From a checkpoint of a small mixture-of-experts model trained on Wikipedia: 16 experts in each of 13 layers, 2 picks a token.
Below are experts of layer 6 (counted from 0) of a mixture-of-experts language model. Rows are named router (the router's row for the expert), gate (a neuron's input weights, with its number), up (a neuron's input weights, with its number) and show model dimensions 0-63. Each number is 128 + 32 x the weight over its row's rms, rounded and kept within 0 to 255. Numbers have three digits each.
After each expert's rows: "comes after" lists some tokens at least twice as common just before its tokens as in all text. This comes from a sample of Wikipedia text that the model never trained on. Tokens count by the router's weight.

# expert 5
router:120093061134119082140218134096098161118078134180112178183163171109143102091155130108104143146069164174141129098096154126069134131130102133127075141196144031152147124138103124127136106159083136
gate4:139177167159160115112164158079117109155137071122190147113097139127126107148097128110147131131063130071083149162122108168148124164115103156193081107102105113108108163139161151148142139089141134
up4:125128170178132183132095094144117194059113123136121136135151078064107167128173099062115121151103120124160070131142123155165107155187144076090187135106086196126152093181124086115141116145161087
gate5:125167078126172166159085134072162102138149103148193114160136118101175101143153149040142172086143137146146127111121165088167121097126150110141109127131140114144156186148160118135134102107205175
up5:101132148177104164132113146165122170085116149111102106086100134130139174130142110077139116167147111158128152135109085161186154207138112073120149063140144153117156129177164147153146080189172102
gate6:147133122163134115158110108161199125149145116122161152124161147153127119121148134105132167172153133194150153148158207128133114086134113075126115144170142113128203092108108174130135122105099105
up6:119122138103186126176106101100101103092196163162099180116084129164135102145114122145120118128119113072067142126104130059135151114150089107111163115136161097135076118084078153103095090081069178
gate7:121109154146147136108143122117155121152141079135120144086134086154119146137077145088122098123087105129139131139152102130090074118155142105108199153168165135160172112071183096152144107122178070
up7:068124138143147168134147130118161142111088174123076052129171131140120121180118064150103119106078149131172140109139116137159124137141159154118117122169090069103150127164119064078106131079160116
gate8:149098117123133107071145116126148127113118108116124137155141110085127058128072153162119174100152093132150161147105113167103129122088121119094142169155112145174147147161117136099077148133128156
up8:139166093131128139127131162111059111124096099123145170156098125130168121148146133104125105121141097139183142093158180127123131097169142175162133108154157086088147103114186148134073167151104168
gate9:147170136168075096162112151187167163139065126158178136173113156133124093123161134153129116129123125121105121217083123064127078126134071162178151178113123116158162129128064150092171120094109110
up9:088071139124088198158088178174203114180122097134106148104120160172139148121140088146110126116132184187108172184208145174180152145136114145104085114157160171118153174152147142204115133141118119
gate10:104152161160142074088120146161094099121104180139140128112079124145088142155111138157133126108134128179135130107155059195131130159106123059086071144145146122137082088102105160140166165132129148
up10:119117076128142111156160133165115085115112191166144143165143135178105083212127153109111124160127151121187195156161169133141155146115120126081128117087151144130107103127116094094118075099163143
gate11:142161151102126099140126122152128118156159146104071171132106145103170122109129162106131089145136102139118116065122072114142071098151119150165111166113126120095186065099134133150159105090161136
up11:106170145115147129039131075099106139112108108084121121156093149145114108137117103144155152126166141101175171124105148082120080178105045116113134085123148154087079107142091127125143100151144098
gate12:121177094167148174174155134160147129116144077145188075108152142137081129142148150171129121143095129131108150139091175113144176102102098143180121099161122161109106165136128107100097053165152070
up12:110112149096108145172137102128118159105139080118134149123118085100094138070145163136133079126069170128151152156121150103042164173091181126148074084109176104126175139113138124119135126149168110
gate13:140168116090133161055159142126092124120142150162152118137166113133132142108142185144076144070142170169127125152138118150166120119108124107150132146097109094144121126074166172182119092102160127
up13:126109121156129153165098161157136162139174158175135187133128165161124106164155118125116117147193111085133104100137093131123118088119130141139111139126104147147117061097091111135155078131149082
gate14:074147145177114133157140122107145112182112091148134133139081092168105148139155154134094174122146095124076078105097099088112074177173158114122093144141129074197145142134100089113183144162125214
up14:147167144188191114146128169136129116043129147166137113088108160113077122104146154105144063184178154157159125113078126139127165060133132108151169138175165096103116123119107130152133139164166111
gate15:171135134071101118150126129153159133211112139116116134125182149143093182154086136120142088148096163131091134100086130158109114105123152074172143154092086092127151179120111129124109099173164112
up15:124131179121157167140149082121105113108089146118151067145129122083070176120164097137140133110079127165150158166215143152144120109120116141117111087157105124140134120146172057124078077143156137
gate16:104128110142163117103152154100107132064154102109116131152107064124130166089144131153126139132137125150160186155125115149116105148120115096137153099134166072091135169089099092133120125123105112
up16:087097129158101150115156094137092133109090137055134117160126150131152180138145191078146099071124146194136164137083118126124129152118147146166133113090101135170162116095135154164154117157155042
gate17:129163117103104160137091142098078126089187148151169192185109148107062144143172085126149144142114189163161115072111147093104072085140145080156133112103124131201113139107135093202114085093117114
up17:095149043144144152144066138166076078129145119161084177116158135129185122114139170116131163173130175107112128126142120128149100149141102105096115118155195146135150106110155124177130113155152179
gate18:138098124109126093115158118133146171142130117183193134139179150079100112156138146187107125147100160144137146104125104162151117131149099186154144083113168171174098166100139113161151137143100092
up18:137138063080142095142116123122172158081073090157108118130129169152160144138099125164120100085066143124140105122122124136116097115123159149118119148097128160109105110126066093112144106127129093
gate19:123121104090122151140118080113071111149125142084100138147088076140146197164063086110098180134151076125160126151111153183147133100170113077090178148111121110083130119074183126129156141104118062
up19:144108081090182134136117152207154131115118099075190095111113130128107121083133104106132203106137128135128136114116170098112156151134166144128116081134139100138144110108173146131131129136123153
comes after: " in", " of", " on", " was", " to", " as"

# expert 14
router:166169124127134114174124125115162099089084141159114123132068167115191083150173162097131100128122125155097133209120082131164116178100105125150147168173177117187138064175149096138152163124120068
gate4:163130109163086106144151143094113106135110184134166169173145152166085112141096120176124129085064190103137148081120167099092125120097206090136167099110128146136139124127151045101148111140147116
up4:137115139149144158181085190120129122123203120092071188082145124116130132123078145026097104124102176110137158118112148149075072132143081097099122181155159148114100104088157123170149101127137166
gate5:163072114234127147120119104144081116110162132139145132146114193131145138148157118125157194100154100195093168086087108091094116124110100140125121159130130099146061091183155154159126167106096123
up5:112151150078111205145185153148127184105155124171122119121149087111152100113095183124141131130112092175141141135114119094120127125154127170075139228163134083097070116119129074089144155154117071
gate6:109132114135137100094152108124112126111090102056115129118108171120143095168109167164155134132141093141152096222101100126138091151055159093097131103204084117111137119106105146164078162163164167
up6:153151132147183098152139140116152063101118153131068125160078199107124101147137143134144093121137127112066161114168110066124096148149123150164140119159153112194131136181101151127103147062175092
gate7:109138118077141100153130149073159122113112140125166146099123095108143072144082118063147094133113165134120117178086146099140056158125130126140110175139197129166062091136154171136149133144160131
up7:099103131133104098139096116117120127190119094078142171161124098102178085139142101073133109123156109139113111052117103116105193070142172152062118158133167177117140151152131087137157148146126124
gate8:139108131144125105146109146147151062102123075103171161130146124077152214128162178131065170117131194160133199140054062105124110149192189087137183160175188156168071091157139143103098141156105099
up8:157115113095142129114085169150150087120127121165141188132125173144124112118122151185097119136178124159135134210095142134050125107154121108127115161116149155186077143223109148154137144128110159
gate9:178086110120135125203131131131155098110100128105116144123102096136142099163126128116133158161211156111175158102066114122090138107134179158127136154164114147191072137141107080142204131141149137
up9:112112108094103045143172118138128161111205132155128108073092131120145150160178123164186092124070154166083122134168104092105136166133156199103118078091081071146136138091073128154123108084136125
gate10:064162159093150096110161134082119156111160172120179145116148071124133109160120102133163155108188074151131067099120118098152165119150098093138173189110140127110109126139100146125176147170153053
up10:171049128081122145093169059145126081091074137113136120145134151140145164131142136091162068113125073062112158098147110102132187142144110137113113115169162132127146118090120138132118136086075126
gate11:128081094115120122182104095114190136139144144169155099153100111137122058153147133113166128106110099137148119131140108062124178147104135144117101024158156102169105060084111094145151120111121129
up11:139103134168125146180152114128147141115083162161135156125149110134110087170136148192104096102123129117199119127087164124068134108125135156158170116201135061166174085147170127134123048146126099
gate12:091164100133174173067130180146119101111155190076153113145123111040195186176161140069147103150141152137139151099096140050133138146146089127115135055141083137122154123136089132073160068123103116
up12:103087172139143114108094187100135095086169108080167089127100085096187160122133087090121130107092169087097162207128129130136069136127110149176150160187077137117129129132115137134189113134144083
gate13:123142170129131137079159174109095139090113121117142122103144157125130146163126093125165100105110144062159115162078083154094058197167110060158115113106160063106077109149155134143165130122095180
up13:139107136111100094109179157155116088198093111113105154182146084158171122075118125090160149146181170188088124094112105126104255066122126130046206090144169140134127154161107114063112131161125147
gate14:151116094110155133142196157094140098149141156129116150155159154150064110178140036120103132138115129164145105171122064102125138175094136149125106145167117107116107033148120138134129103079071063
up14:109081104141117135094080143133112110124082109118111132125121172135177119160166121142070163093122102127127099170170114113153110060159147067106129156203185116117123141136132124095121123142156144
gate15:092183161134072171174141124183130157081098099115151104104121050153147147126146080132169124100147164144129119179148173091050092140118142077064053081165169113120158123148063084098134119090140119
up15:207115124145093076129111135094139124060121119151125183146138133180163103133077152151107124074182114119123116116136122097159126138118101053124164118149117111151190099129142117117132135089151139
gate16:072077127088134127148142148069130145135155127140172140141117088138129163164109093136141150150147161163167131148076104200147160117100093061117122135126155135081079138127115120166125181110154058
up16:146144108120047098101220051125120119092204126153077105143143064127115111068115162159111145133154125105159064137108123161057111119106091117148154081119134093156146115086158141160131082106165160
gate17:122107068118167109109100154025143128077116107133118140153079125129103149127138072098152100107133159206142119188075169106146108107170097069090183094139117072189061098198123116185115146137126091
up17:092092140164127144041125088071137132099105133095142084110188120137136126133092164151128113147140144127198109182116148087137103160116095100159117139067119068147134124178134115092087100111080179
gate18:111103146117172144114111130173172078119170109074048135141156150079157092149139110142093116115091123162168149127117093192161127111123101088133079156138099135139115117168174129090112166152141117
up18:122171100087182129133156214104141122103074086140167150133189155166088137154143113141131129135090125137164142141075083155200071136089110150132139089095163108118175113156083101170122073137159096
gate19:104085105188202083170130073099153139114153084161164144078140162088156096113135094144126188096137099124166117121076110116136103162128108146118168147159077116143137090134128139165140136120105094
up19:077153132087094073105108140129125066121138086102081138096101106152124122097123135175114089149147093150140130226156089130113111133168119134126069110142159180120122155135111125127106108125125122
comes after: ".", "\n", "==", "|", " ==", "==="

# expert 12
router:097118130105142125107132111156161142118179083125131138139114120113075153080067098106121123159078133141089175143143128139150204108111083185111140085185116180172058159091151137084130144083159172
gate4:127066069132131179132144102131110141110114130084152093135144109146182130159088153159179111118126115166129128137145131108142129148125131098106107108146163220125161105145087132155102101107083101
up4:039082103124149139161144134156139073111155114106126096160108140157124124108143128159191115170109143123119087148146144129111128091140145196109109071176161113165198076131134159079098083045153107
gate5:161086121179119117100120131147103078105098118137134182154141156162106132157084150125106118101142106187124169115162094122094131155113139149161157154119131145185120166156121076107066142136112171
up5:107144192157157147115087146165163132126095132102111128125109183219111061139103125128188115117168130101106097156130099148069151109123167107142153154158111123096139122124166117158214133114144163
gate6:079156150116110156119132115199081176053084122181050091084146119138155120111107167066170115112066128107109199102131127110137102102162163052100194136089139106165135110159096162132077110097188152
up6:168101152192105075142115175105063111191177123115162113153132156119143057100208076118123115127076177082081090192106141143151111141104111124192159170107110150052094110106142080124102147131136112
gate7:130120127114101100129140131107136137151156149177122074161188140126088175163105154087157165161104178124147095082125115117108101128124152162103151130139117082063196131135189150126140161127135201
up7:181144117112135114128129111111109142172103122113132109116121118125098163141148127115058074080144131090150122148121115105155197077107138094140105170106156154167126124146150178135165091120115186
gate8:128175126107114123111169159128075117114121091113156142168124129128137122148140087155131062139145132108172119098124095142077187131092114125088135097101109101163089118091143159119164158148154136
up8:157145051129160112139134124178155161105087140068183121145170181052108150126114083119124104109126165106194143162113142150112119093090172120109104119086164144103176091194161128101074162123106154
gate9:113142192139128139100115184090133117132113108116156140159170139066135154160134110115139096138134162111147103160100122121115167120167158112105116115088106108130102104162152109069110187091134143
up9:085114122199139088144131150093104170101118189121089112178120064143200174144085162057147152127131187134159106088094098113109145184089157155160169093097124167158117144054135194156085153120154184
gate10:132144145127131126171150083089177138175111141112110136137075166082125133169174145103110104087060122135170184148126146083110139142097087183142151158134119059124096106112149146129093161137144108
up10:131095065124102115114162138152158171132132116122147108130061158165165160156102023191151149152174142139186138167180121082112152059152106177111136152117154147135163104072080107108174133143184144
gate11:124121133114113081129131097164139114102095135150126132153174166169129197157148110084173075081115135113086119118177169130115095116121070126055130132126085160128103133095118142118127136059121166
up11:106138099134134083130093088118133154075137177114146134138080106134100119186066107152139124154158145185131136126116180086136093160160081074131183116106144123136120137113083132061088070150082110
gate12:104123185128142047111139138092195137110106088066099118112101161140166083179110075130114082132107114132150170127151125110113157133167118112108134059117161133084131107146163137137130128089077134
up12:143126081126109108171139120108143089163167134112157076130114125140107133100125144102137199083071110174175121120130143124103143098062155103118143108154107071091111104136095155129158133111147171
gate13:143116126138071093126072095105125127119190128121088115150100071068134146169115143148188132129116131085126127097121135145101142112083135172115129109171150119102087103154152133127186121117117133
up13:114092071137127090124179095103120096124161111113112139111118171054062147130140170167126199125080130153162159056110147176184143121140158123128080128113123072110105132141119135118120149163230140
gate14:120093129096093085128161165144133059082146095080119151103054149120140164162128101134125148137139073129066086050123117144083133114146081080075134148136175137152075105151107156092158139157180116
up14:191159114117099139169070130095148176177097146144142125124095160129131129141119185079104093144151131175131128203138042130130153182109178164169084163085138144107194124142138157199136117121127095
gate15:157166134191135170163140099124137096089125135137167100151064069186161166174087082096133121062167124123105113172120192143128088165130125169162107168057133187127135091189147148120141196151190096
up15:149100142150087122165122118101159065083143123140139157123179140139121060146149159122106115154130103106101149149123140150146166217109121088142174096122113156067117169169175136088152121113125081
gate16:119152136093148131151095112123122152150120154110079146148181098101176182156107110108169162132123112144175085138126111096182152159040093127045101139163111117095144156167084088092086121083130209
up16:115161173127184136113185091179110147106105106172140058167119092156102112166159191122121165099119120131130187122131142070115121071117169119171134102058160151067122105120168148180163126095148107
gate17:102138136127082103159103064165168108119126081141140161159045165082132132134142175159138121167076142157177121078089103138112135133103163118147095123159187079079126185090155104092192129123134181
up17:171130143103127163117107112158107157116130077141168140178140113156144131125138093132139163141145148170160159094132109145137115090205086123104094150139120122099136113169164108108113048104130163
gate18:132103138123122116123152135173131104135130128149143090174179142076156116149113107051116102154109133134069097102199127101120134104164047180140104109163155140119092102182134104128133150121129049
up18:175170143173128165124132127090142162092107099129141134118166127139110173099062104168103129135091131059171115145115171098121128110145126168085098127132095126131102080173142176175000144167092138
gate19:143159112128147116182064159182086124109137115169100118090154069157129107137116103081103108171077083119149134159126093078124096124145107098116160077166098134117177105084083120179141152091138121
up19:171107133086117130166086088090137126109130199110142112112138128118148203148094154168105089153170167096137114149171125139144125073132154147129116127140144124084182142143117139114126124070148084
comes after: "\n", "-", "|", ")", " ", "\n "

# expert 1
router:157157186166153189110108145086169167135122109129099080112133075107065180138090083115173115122190208063168120182195154126153091127115145102114108119120146137095138083144137139118092110110216115
gate0:106153099142140146087114120184100174144114136193115063102112160095101084104156171125109148165132133156053140097172126091026114081193097105106097135143169104102098168138166123181124155176101109
up0:110120210117145124132085184111148115119165139094109160108175098152122069157137102093169126141151127157104146137095141100134135093144202132111199099161081109198162068149152116183184168158137163
gate1:112158124138124152145110153129130123086117108094136149123104071125140088145158110097163091087105139145147107117162123102108144174116105109145115109102071143116125171203147136115142128136081153
up1:105072121172136211147114116141089163141115093136168138142088091090116173117150148110096158171152118073132109121152098207122142153183182156114082047118144145136131148089180068134148130081125132
gate2:121090135125171168141089107140109131128130122158153141133167178123156136112084106158131172140070144146143137143081169156162099156097081154186166076126104137090110107141147118126127120152069154
up2:093180181084131027118159148141119085130121145085155135183137161133134132126144133149176138125164171169158046168095098177150132184112123104110179135114092093087192072167090145165137101126118154
gate3:090083113103089162118169098129103123140212107126140145151169122169141127126140154125153116108103134134133168130120162186127162177141090112159182134176151119081109101151137156144152156121175100
up3:191126143098078174169158071168187088114118083180139078115115097096139162160117129076146065128193102163107119116149139142171123118129119190142139166118151139115151189151111156097119085135192140
gate4:144153121111102079084074122154078150103109050162139173143153168103125136122126151097098152152127088179134215112118120134098111112134174135129155130099100167047097110127112113089142192100123094
up4:106126107151155110150139129163115160064177066110094119107134186156145108095107134136123179099111168128128162125149130154133130150116118132123121140104140130133130140108087098118112114143126124
gate5:162067121119144137097148118113087133124108064136106177140114102174141085160127158136129140125086109120215156151060144126138116191090170147133094112149138135156101124140193101136150180131124116
up5:134121094160161117165122105111080084116108083130124110114071101159097198098112111178150082076075116128151128119153165125145090131133120112089131110073145118079144090112156143142142105079155059
gate6:130120087112110101083140139155076112139085082187097109146096137140123066117124169162146115074125067116113117111167130122111091124138130094168131138121100110162096152108170115098168088120155074
up6:163187124187143154108072117118118183112033153130169159076082141128168100100150121171170140100144076043161137203164145104127082098079140153116129076157086148145146163110154105069098134136148138
gate7:120108160170105110124136073143059120220156133105171117104121095086171086149141103136072127074081083135116150109175139064124101110116117126118095123183139154172098092181107161091169096197121126
up7:106156135169070112135143095088155091091091105140113099134098116071095143147150089108149162082125214111117114154070134106152191160153121188119138100109091150138197139138084147120125126123115135
gate8:128093129136109198106136077155169165093127063104130120134114140104134083150187121104169185077156137166107121161119133150146094181159162108141096107129142107120138101119165124142102152139212126
up8:110159127078115139144114139141189073133112132082126120130136153118114086148082079113106133143130131071113093159141083121063123101077136130108149138066169112187086135109118141125066165088066088
gate9:107158185150110120148139113112105127112132159117143113203119108088157152072116123139122106122161107116116072151155135137099063160104159124141118147139173132120122116140117164101127165111150073
up9:154120156115108117073121142142111154109098122112168157151142130097149116079189123112177062113180142117127148137159119079148141098114101176138119179147157182120130133178170113120078134086200075
gate10:119127133085121110136133126038112175069133121113188135122092116167076147166165113109146140092065146156136106112088135066136094140175107172089120126080108124177123121079122093097164186065140113
up10:118048161170126231124081149092181108131085166123105166149151117104066083171156147109093140126139155180144158110121112079081106106150087169152120115149094123129093124135130090152167143095093123
gate11:063215166181179085176142128087126150138109084119229117079156151138117100114167118128135151156170120113129114116164161100164102143158108120092125067097160114125146131199136151191124130109084131
up11:191094151090145155146074131132112138148079158076120104114157154076105170133138087125128131148121156109116137194124089065104151139071155156123080126118168151098117120109136100117166150143163124
gate12:107117093113102136110169087142116179116149145101122110181097188129156162166128118136119131141166148163159086070092192098146112142139116084117151139149109157120146096150114095080140152040081119
up12:149159142086164116120038168162065151075116157110143109121144131140112097172121139123156088164109109141110104163162160056126196094109160133094110094178100112175132088190051077132155145088119157
gate13:065097172088133132139158080038153200117150096091102164116142121079071144153156081133098093102124179124125160121181175156103143105070138130139117138107175193182104144157152064174098145149224164
up13:200110157102162173113122135218162156134093092078140140131131096123187136139123128160164161083136133180139100140107149114048119156118035186129083119078142132158127145168128119154143115140211143
gate14:113106099149159125112158177118120154097160099155098120119140106082145145107163121091148130181126142183098125113104180067137130124197163170146087090109104156129109093106122112132117120185163170
up14:171161102129154078141181167177136164169141177160072136093135115107146083151155082138125115133114168057157171126156151061113154130102114113159170098151110111115116155124152087137105135208163146
gate15:127136100155180117085154142124133165160191145077169152164100122106174100147105087139111143122111121131109074163183061139128117142072066105081071102142127078067157110162165058115144153106166124
up15:141114102137148103139115138110149085170105077116132127199145082117089174130154145113135150114117230137111110140122102100122157106124132132153076115097103135144100088140106139134151171160118112
comes after: " the", " a", " The", " an", " his", "'s"

# expert 4
router:177110128104085112083120070136110152127092146135136161107120143146142142125165148158130104126148111112155134117115176076116149139121163083163156204164057115128149092145150111152149120115156131
gate40:102167145109088106129100078086074128113156118081121200120104110146163169185124140115123109134177171166113179104090174162093067080159086123143152111096104171149145089177170141177107141104142100
up40:123063128127114121138159135122161092152106138129119055096114127184145125134166067125117187134140186135155114131120152121106140048096162075123147107095138112101080059112108121111127142107176103
gate41:164112115111153166065135141125117149094165128147188177131124126084109170138177186120144118110141169153134169138156130076168096159127148110150154159138083211092130098078129098171140147220114110
up41:112203118169143159075123126185113115139122139115129121141171229094134197103118076133138034131147091133055134131091141161147194155158097098141085126111174091141145138106199112050184139125134093
gate42:098120171097104096104140064129129115114125118108134109117107229123146146070206136103132106124098119141125131186111119135113104133116122085100115152128137177086150119166080133054150153139107171
up42:161149106129095186126103144133117129088123079128115075120143123174162131129067077081170166166163122149153137154114124120152168143144134110144147160127098167140081098131134175201092187098073097
gate43:114155110140173100187110106092114187148177051151165095123103124130137119144129142160177135158092173072098115139103190113099112121130132119151166174181139099058093110116150118121156188198129136
up43:136070159148079082115068170068100128098107131133116119144067140183129154117098127108200081126150092125141156135092158158112116130158122086179148112091114111144106089138053088112122101154139148
gate44:190163122134118179126182118136121144144133156093193207116176134087206147093065152114126150191143144154103094109121130096172069123108105080147095131130165141085129153131149117170102110129121105
up44:133100135154139098105072104135182088150092103094076118123112097134104107164151119114139186150123126135167074110163135146163064182126098125156160083154165109075116172158125117073116159109084136
gate45:117113107107085187153143081157129163214071199099145136140076052104114087168137092057154130093097177143121133107154173174172103118103142153126164120208133134101084119126091190125093112120130069
up45:101147114176114081197122125168145098145179143054168141113105149136178143160185073105102116098132165113155171143177150103141112104167133167088094144132069199094094158191160112154133088162073129
gate46:122106103110117119158122060234165101155118094126095177175195156117145106124173107140107139074124132092107124110117123198085124177145177134142134111191138109085186144120053113177148133166101126
up46:147088142132133126143136123106136166119076184094148166142191097164091136149159141113132089087151084105113082142192167160151143125146116141160134134175134134157158115123161108132126170090174102
gate47:089145133118105111130113140132095203126160065155198111112140132142206155150157167154144154077120133142137128093082137171129136153186136136154157112119104166111125114153141092165124225126130101
up47:108120147122107106082113119157094091124181166119127202116188118116128102136125143066136103086157160035090142124179176164135124156085159114176143123160156148196090112164089116135101128109143176
gate48:136193108093130138086094112189105067103077115156132155096125091183126108086143228097146116105081130180076124119104156093081104118071133151167108136101140107133175112068110167196126142149144137
up48:120163121148132146155185153103108074104112132068165107101149158154137161096130138190165107125168149179137111091067131159082125069133094079118140130114143129097084098075136050119201117125104121
gate49:165117103079086124115124072110131157060112082136113163152147117097169172146250142118078123111149142100106147101141099147160100170146160155080156138096129131124065086122118095119079108122107163
up49:129116091123084141117108177136131120135112135120131128108102148128105171139098141132121137102105162044138062106110125161141121150169148074092129139149119153102156110131122111164126159163127101
gate50:126134145117100117097114108121174177110165166157091162093186116147146167143174101189199162092090156194114095110152104142117079136090107077187133140155093150082140127119139106198075111128079106
up50:108125054182166063140140172142080168129166103104091188141155124081042132143123130129046100155140149084134169103142103090095114100146141138157153132093141160092162141132093115139150130131133130
gate51:117083152125116091070173180088062089122103091134138141115145105172139140140134112105122165053183119037113162136070119153107171134116126121120101100070146138073141081110125161116183153132147143
up51:127126123154110116098147111096144138180146164126129106093129135092162073133161131068129162150124178126161167145157051124185187184101112145146103129149136080110127118079128097118110164145117098
gate52:144113143054127159099229121154147126128157105128107134099186117128113124178103116173126181159119159108151097058153140105112136133142180126150160157194135084045121078068110116105092116132093110
up52:084078163153098129100102149110176169133151144140123133161138149124068107084127196125165105166134144107075112184133118160130155161054141177063134161125127117113106147141115148150146186143159095
gate53:151105158126131103095146116110135241119096099065164138129169139186105105151145118101152115107151144104093180152154165090120138117082095095130131164180099150094122130191099175158136103151153201
up53:171070137157163179106129100140126146122166107126107116079172117056087157130118137156125087139124139116153116140109217152137120182105188127069126188191144157178182138167117094136066068113123175
gate54:159162101131096151092119136094108133143114088128163143104112116136144111148150093177118111123163067152152123113183077208119125160146126107081153106120096110094128111155174133136139159104083100
up54:126139167123142043124149098126140189195132146112152130122197165107135159104233194223059074107106180138099137109127108119097105144153123132154117079157144118148145096091137144104089094149082156
gate55:125122187156117130096153076113106111125147118141091076071114066132106019112128108132082200142163149146139129106173129168161165096102124126143114107170163164088143144127167157164115109165138126
up55:107063106144090103115128137196171128126168100098097125100140066177083089105159143127172116088132130110134153084111082169115109182091147141156150102141150137149138135152135111140163122108195182
comes after: "\n", "-", ")", ".", "==", " ="

# expert 9
router:167178147123141117179071125143148073114098115119122112126139136103083133125186144104126120102130142076162130164099105100146093109146144073105096100111100062098119090142087123136110105220093184
gate0:123162143110091124135164127142121153072082133174123115123061136170154087180151149114116157144171106165088125174088156100108127103086148147163184111099076117107136084087112098089179127129077065
up0:129128150177195117168131094147151171105099123080085129137146140119130131161081179104110163100180180140049122108180079145103103115095128103129185121139196118129133100111118142172101218125129137
gate1:115112086145108144094121066078108116177173139120149190111149107169107102117178120145095197070100205101084086133120126175141131145098131056080129108148076165155136101178144141161179146122129147
up1:179150126130107080142115145097127104137161121185146128070117150155173136095103123101168124177128126116104134203031091120159111132104134094154158129103089121079081124169150168094180157155126154
gate2:116142140126132079140088092130121150158163057086149198183119133107144132093167125134101101126133144112117126111123111096072142100191120110109199162090103185097159169079151095112091107127124145
up2:127122104122154097127168151163145087141118039175095075129113166105089086095117131117097147197155175152187108160174113173092148140106145100168115116094124080094082141152115132093091083115117140
gate3:168161117100118132146130097126115166162115174106115123142136153092131107166156134133122209131166107167136128126142128133051076196116101102054161161140106101160145148081130080121105129137179120
up3:108152125126170110119116109146123129150100086147093203110170145166089145150181127128161167113180080119087114091146110109124142123093127086151118117161126176127129091139178208131165147192139054
gate4:137150186119145094124155125140099104139112127141097121050147136116224092181151141099121142122080162153112153206072101133150119129096133156086069154123135121180166153145123170113065092192203130
up4:092114084170082125060139156150099074121066110146146031125212136128108165067161088053119103143140160112176100165122129128193133063149112170135126125159092108128110103095094146164070088115158159
gate5:067150182143112133153156154148055104105143121125129120159119135162151100139061188171112171109146138119162115126133100140123135112122138091124111124164183136122226121153096146159156110165177120
up5:104091103143139132203142125129071110126173096082092107163118148099176255145074131171153086147140058108137103058114102102116153126123103144061119154106086153163118151137148156095111124147098150
gate6:170131072150135142064170109092160090127120198100090136106150122126115099124114081150141141111147156160098110182113108103031101194174103133090115071115117165125130158128130167134059088107111188
up6:128081149146144075116106108119056180080133171063152182108152116139151163154068099162171148087105123109142133142171183102092101160148087162167164111187201098107192123089182119090109116132128184
gate7:189101158170081130122142118131123156131127157096106107155098151120136082159165147109133131106050159079154155198058133047085098133138141078086088103087078141207141132151150136102084128151166098
up7:112168164131107085153158112169137083111105126127161180179145090164180150099112137212118103146129092182173170079169119149122153144163129157067122143154083130153118133173093155104144127106189124
gate8:164089102153093118154112055173123130126097116135154165158148116142143125149128095112101072110115161132117140129136108116150092106208112182099116173105109135176120181146099172087045126084135219
up8:130100092129064130107125132140099140146133149138153079176111097101118103099090136114114176135147139172076151191163087130116083163134131112156087081092087124133142094131099169129120122127214131
gate9:122143090121119070118140124151121141117196055163168089117147163155074074150110183115119153114154123136097147180086153140125113127148142132128079103140136173106123154152153104127102128127103088
up9:109157150142116134117076122096202130166135124145095163113103105109118103131066155103177139087101182138154148106126120143126140165131132122104110090119124117110134149120150114095187141155184196
gate10:184089103110151135112135126129116052081180128190160151145130118170166166169162101128089110120105151128184193133091065157105166080092170125122109133093128169104129067136099127120124155155166114
up10:117173181116160157167135084178123126091169103169158122152118126099147134070167130140152110123147175097086118190177145056111135137093173124116079191059066110184102095133135093139123113108150138
gate11:059089110132167118191170147096130159149121072086081060133124089122108164146131136121179123132098089169119034152095145137111118110138162063114142147170205129149148121116191173083185173184100140
up11:132140172077158172133093154078111123114157120130175164143133144090130194124106174195125138123095146123124120108155158194123136063066105172141141131128161143139167142125092098156119075110144082
gate12:160106171143125125087120121143143107109162120145113125194118141091103109117182101085147174172196146101182095115057134121119111100089098106157115154126114140099168140119121059158143124154163151
up12:120091109127138095098126066189141075212146145144115186080109198124120139130136154129126103145129099151117070100105180166136158125145108094133128070064107140084125167135036144103095116162184133
gate13:112129121066119150159133153036119170137162099156131104043148119140141179122168134102121061144117137126169168094149143091169072161124132134117110133130070115111098092128126059140103105103069111
up13:120116132144153072171135125128132109102179143126103114130127124068064108089156117142119202095158131067153169151143172074100154189135102092148164072153154104107093132116139138089120116132137129
gate14:113130112129123189151159176156086104141171095170139084198101113131105114041130139109126130056074162083122177132145175131127117138200141132157172119084082097172106140175147157151116134096185095
up14:073094145062152141079163178145110116177166071174187071077124111130136161160172149109137114141180130112060164110091146184145127094131088129147123071125150146121122176121147095131113101141121062
gate15:079171156136147135126088076131196129128170135147159137127149094130150124112145138129108131136170159101163141150150088127109110118167136105174135163161147110176128128138143076153136099114109089
up15:173040123096113153105162020101137146050148131131132129142121077134138194177127105116112133138109104119116135145147138142129149104144042136154072142131152086142109124157161141061179082135143127
comes after: " |", " \"", ";", " c", "==", " b"